config.toml
d_shared_expert = 128
router_score = "softmax"
groups_per_token = 1
tie_embeddings = false
optimizer = "soap_variant"
batch_tokens = 65536
Below are experts of layer 3 (counted from 0) of a mixture-of-experts language model. Rows are named router (the router's row for the expert) and show model dimensions 240-279. Each number is 200 + 30 x the weight over its row's rms, rounded and kept within 0 to 999.
After each expert's rows: a language model's description of what the expert responds to. This comes from a sample of Wikipedia text that the model never trained on.

# expert 8
router,185,219,243,186,188,196,201,194,178,179,241,212,173,222,206,190,220,174,209,236,194,163,218,218,236,196,198,221,154,186,186,223,222,187,167,217,188,227,226,215
It responds to: Month names in dates

# expert 35
router,193,165,221,187,214,127,181,166,188,235,194,262,218,227,203,227,195,214,227,180,269,157,213,247,183,128,214,159,211,180,188,220,211,204,205,205,174,263,143,224
It responds to: Word-initial letter clusters

# expert 44
router,201,199,202,176,166,212,235,238,139,192,209,203,169,184,215,185,214,179,237,168,227,183,204,221,270,217,200,195,199,172,179,209,189,170,203,107,203,183,179,195
It responds to: Word-ending syllables

# expert 34
router,175,178,198,198,197,179,174,218,223,219,219,240,196,167,227,236,225,137,242,198,184,180,243,215,203,222,160,141,191,182,150,206,207,199,189,169,239,258,154,180
It responds to: Word-initial consonant clusters

# expert 5
router,217,173,187,207,200,210,181,194,220,189,173,181,200,195,224,220,242,242,243,193,209,140,253,278,228,225,248,184,166,187,165,186,244,225,229,189,254,270,212,213
It responds to: Name-internal word pieces

# expert 25
router,145,161,215,162,170,182,179,176,182,235,222,212,242,196,215,233,209,221,168,210,233,177,198,266,254,164,177,188,221,177,225,206,198,191,171,202,129,189,187,249
It responds to: Adjective suffix pieces

# expert 62
router,197,253,202,176,179,182,167,249,167,186,221,214,172,243,226,202,228,146,250,190,179,148,218,221,233,197,222,210,160,177,184,199,227,188,217,204,195,214,186,220
It responds to: Consonant pieces in words

# expert 45
router,110,233,179,168,172,203,179,235,183,168,238,155,202,196,210,218,194,209,215,219,216,163,220,259,253,116,181,201,227,171,216,205,204,172,214,186,165,228,168,224
It responds to: Noun suffixes

# expert 6
router,194,219,173,205,169,181,214,209,183,192,189,221,200,132,236,227,255,217,211,193,200,181,206,177,243,156,183,247,241,182,206,226,221,168,185,167,200,197,217,168
It responds to: Verb-stem endings

# expert 30
router,166,168,218,202,152,169,190,190,173,242,137,261,229,218,205,222,243,189,186,163,241,159,240,217,219,202,165,205,188,177,149,210,247,194,151,218,201,216,184,237
It responds to: Accented foreign letters

# expert 56
router,156,213,195,182,161,182,190,208,192,202,208,213,208,147,240,199,255,238,225,213,224,190,224,212,223,157,173,201,201,178,205,267,226,210,186,171,189,169,180,152
It responds to: Commas and function words

# expert 63
router,219,201,248,203,210,233,245,212,193,218,170,219,197,118,212,242,199,193,251,206,168,193,206,227,182,183,177,152,146,198,207,181,222,221,190,171,215,198,147,244
It responds to: Table cell starts

# expert 10
router,191,208,230,185,180,172,174,197,190,200,172,211,216,169,224,227,257,234,261,257,180,147,193,256,203,185,176,208,206,175,192,245,256,197,202,228,212,185,163,195
It responds to: Numbers in scores, dates

# expert 58
router,149,174,229,189,176,182,178,196,221,197,258,230,207,187,214,224,206,186,198,204,198,183,172,217,208,202,181,168,215,177,178,212,272,145,162,220,212,158,195,180
It responds to: Second part of compounds

# expert 17
router,151,216,225,148,180,141,186,258,156,171,190,232,202,147,225,199,189,192,230,242,203,185,180,211,182,224,212,204,199,163,238,277,226,192,247,237,228,225,152,255
It responds to: Topic nouns and verbs

# expert 16
router,175,195,225,163,132,195,191,240,192,192,251,207,252,166,208,230,219,166,234,146,241,200,229,204,213,199,203,195,179,175,124,234,210,149,146,201,207,242,161,197
It responds to: Line and paragraph breaks

# expert 50
router,139,198,150,192,206,207,211,221,153,161,202,217,203,176,218,195,204,176,206,201,269,186,207,221,267,155,191,203,247,180,228,246,218,182,210,167,223,233,186,239
It responds to: Latin and place endings

# expert 53
router,162,250,141,190,144,241,154,225,172,236,228,265,178,189,213,229,233,191,205,271,233,179,209,227,214,227,203,190,122,181,197,241,201,206,269,194,265,211,208,188
It responds to: Year digit endings

# expert 48
router,175,218,210,185,218,180,202,191,208,250,191,215,251,162,218,255,210,168,239,172,248,179,205,197,198,142,183,216,207,164,185,203,196,185,140,176,190,241,168,230
It responds to: Of and possessive

# expert 24
router,172,209,210,195,196,205,190,151,173,193,242,215,206,184,211,227,235,215,201,166,213,222,270,218,222,224,169,168,245,196,200,226,214,196,208,189,252,201,161,213
It responds to: Capital-letter abbreviations

# expert 32
router,199,166,187,201,237,220,207,177,172,235,248,205,240,223,205,229,205,215,214,247,284,227,218,217,213,193,192,273,153,176,168,197,234,205,146,194,257,233,222,195
It responds to: Name-word second pieces

# expert 11
router,164,223,168,181,160,230,187,218,213,237,170,200,189,118,227,241,227,171,185,205,201,174,260,219,223,218,182,210,182,160,253,203,203,176,258,213,220,186,167,155
It responds to: Word-ending suffixes

# expert 59
router,194,173,209,189,208,144,155,176,154,210,212,209,220,247,212,229,232,212,207,209,241,178,198,199,244,200,150,157,192,197,208,202,226,204,190,165,186,231,203,217
It responds to: Pronouns and conjunctions

# expert 22
router,185,216,187,191,211,188,229,204,193,199,201,186,175,180,212,222,204,174,284,251,172,179,196,158,184,206,195,182,199,161,166,229,226,164,202,151,225,221,165,231
It responds to: Past participles and verbs

# expert 31
router,155,194,144,205,182,216,221,267,202,229,191,234,227,188,192,257,209,239,233,195,193,132,246,204,296,167,208,256,213,181,200,193,207,177,249,178,181,246,201,173
It responds to: Mid-word syllables

# expert 49
router,180,210,216,149,202,202,161,228,172,187,228,165,204,154,221,236,202,182,191,117,198,156,204,234,203,223,217,224,197,160,198,220,222,214,211,243,177,243,191,227
It responds to: Census demographics wording

# expert 40
router,182,187,221,195,198,155,176,265,182,204,228,209,242,209,222,219,186,274,215,225,217,151,191,160,205,150,200,214,222,195,215,212,216,217,211,212,183,228,224,201
It responds to: Name and word endings

# expert 41
router,180,207,187,203,118,195,247,216,211,251,214,216,229,165,220,207,243,177,218,212,185,169,224,203,226,140,130,178,222,161,222,191,199,184,176,223,194,168,176,213
It responds to: Prepositions after nouns

# expert 21
router,210,145,237,183,210,232,234,206,178,253,171,230,238,169,222,206,208,202,197,174,266,171,229,222,182,250,174,161,125,188,141,198,239,209,145,218,208,207,180,229
It responds to: Name pieces after capitals

# expert 60
router,161,202,201,181,189,209,179,251,185,238,179,210,185,90,241,248,221,202,264,204,206,174,224,211,227,243,138,187,196,162,208,207,222,215,202,124,234,224,169,211
It responds to: Indefinite article a

# expert 54
router,177,202,215,201,199,141,197,175,202,210,173,254,247,170,225,215,210,188,234,210,207,161,235,202,225,199,195,224,174,166,183,203,207,208,154,180,149,158,196,170
It responds to: The after prepositions

# expert 2
router,197,217,209,193,176,191,215,248,135,174,242,222,212,161,226,204,223,194,189,213,232,180,224,276,185,188,172,170,183,160,219,245,226,207,162,183,198,240,176,218
It responds to: Decimal and table digits

# expert 57
router,186,173,188,201,187,203,209,217,180,206,215,203,259,257,240,228,232,228,183,192,199,199,209,229,235,208,192,166,206,181,184,242,225,183,156,182,187,248,175,201
It responds to: Conjunctions and punctuation

# expert 26
router,195,216,199,209,183,176,111,206,179,202,209,179,189,227,220,236,204,166,232,235,186,158,200,208,234,140,195,167,171,187,188,180,239,231,226,182,192,187,163,184
It responds to: Capitals after initial letters

# expert 51
router,207,270,216,155,234,146,213,156,154,202,257,233,253,202,219,221,219,239,204,194,229,184,249,155,229,173,174,205,158,178,207,181,234,193,202,184,254,223,207,191
It responds to: Name endings and years

# expert 61
router,190,155,213,188,178,232,184,203,202,214,185,219,181,205,221,202,239,250,228,224,202,205,230,198,210,189,184,160,170,168,202,215,244,186,206,191,213,171,222,217
It responds to: Headings and closing punctuation

# expert 0
router,168,189,197,186,190,200,197,193,203,242,205,199,205,189,185,224,222,235,184,211,235,220,197,173,227,176,191,190,193,168,194,233,206,156,178,196,202,182,190,208
It responds to: Mid-word suffix pieces

# expert 42
router,176,175,260,216,223,227,190,195,160,204,203,217,206,171,224,222,211,238,254,218,205,185,230,198,212,201,215,168,170,182,147,225,214,181,189,211,176,259,199,204
It responds to: Punctuation between numbers

# expert 23
router,192,207,148,206,202,164,233,174,197,169,256,181,224,130,239,242,230,212,185,171,217,200,175,180,235,162,190,172,228,169,214,223,222,208,177,180,167,205,195,167
It responds to: Line breaks in lists

# expert 18
router,192,204,219,163,207,181,211,250,150,162,199,235,153,234,235,205,235,190,220,214,187,147,199,183,246,207,182,236,208,180,170,228,224,198,178,177,189,159,172,203
It responds to: Name-initial capitals

# expert 28
router,157,173,161,191,189,218,136,211,222,232,144,167,191,210,244,202,237,197,276,198,231,200,246,279,229,165,196,125,165,176,212,178,241,228,148,187,236,187,206,164
It responds to: Word-middle pieces after b

# expert 7
router,180,164,223,204,198,186,182,200,133,195,214,253,186,202,223,242,232,180,197,185,223,170,215,198,242,213,238,206,158,194,161,168,212,227,207,132,173,253,188,188
It responds to: Name-internal pieces

# expert 19
router,192,169,222,200,197,172,222,136,186,237,223,221,242,180,220,207,231,243,175,183,213,186,223,202,205,202,190,192,178,179,151,196,185,218,157,133,164,194,200,197
It responds to: Name-initial capitals

# expert 15
router,214,204,215,184,173,201,234,180,219,242,238,252,211,222,208,210,211,227,228,219,197,183,305,240,238,183,196,159,130,177,161,196,210,210,241,206,155,221,180,173
It responds to: Inner pieces of names

# expert 52
router,203,178,149,179,129,176,246,208,183,177,220,176,228,221,230,194,251,204,215,170,240,204,247,214,236,161,233,147,217,176,169,247,216,223,193,225,180,247,165,142
It responds to: Sentence-ending punctuation

# expert 3
router,204,228,226,182,214,144,212,167,210,194,221,202,272,180,214,223,235,218,260,181,199,173,215,186,217,218,183,160,160,171,190,229,225,222,212,207,181,201,149,212
It responds to: Digits in tables

# expert 1
router,165,165,190,193,204,196,181,223,170,233,230,274,241,222,205,242,206,170,240,243,255,173,221,241,207,193,198,260,168,185,159,195,221,158,167,183,177,196,176,259
It responds to: Infobox field names

# expert 55
router,211,212,201,207,176,201,186,185,213,216,173,226,221,152,238,214,214,140,213,237,191,157,208,209,216,221,192,236,177,184,129,190,178,170,173,192,185,186,176,200
It responds to: Articles and prepositions

# expert 43
router,193,192,193,150,217,197,208,182,129,186,211,231,185,154,214,190,239,166,198,178,195,186,242,213,242,199,153,183,206,173,216,203,216,194,225,181,184,193,184,209
It responds to: Word-initial consonant stems

# expert 38
router,201,227,196,186,147,142,164,247,225,192,183,212,216,157,238,235,220,216,202,181,237,178,221,219,232,218,215,215,157,158,166,197,177,225,149,199,174,213,157,180
It responds to: List dashes and hyphens

# expert 29
router,151,210,214,231,227,211,212,214,217,214,191,244,185,186,224,207,228,183,248,239,220,196,177,204,227,202,190,237,148,170,246,218,237,210,181,216,193,191,176,151
It responds to: Pieces after short stems

# expert 37
router,162,180,245,196,186,191,219,215,191,195,238,264,230,149,208,251,222,177,231,152,197,185,253,241,224,162,219,240,153,170,202,237,224,257,176,216,205,201,241,206
It responds to: Inner word chunks, dashes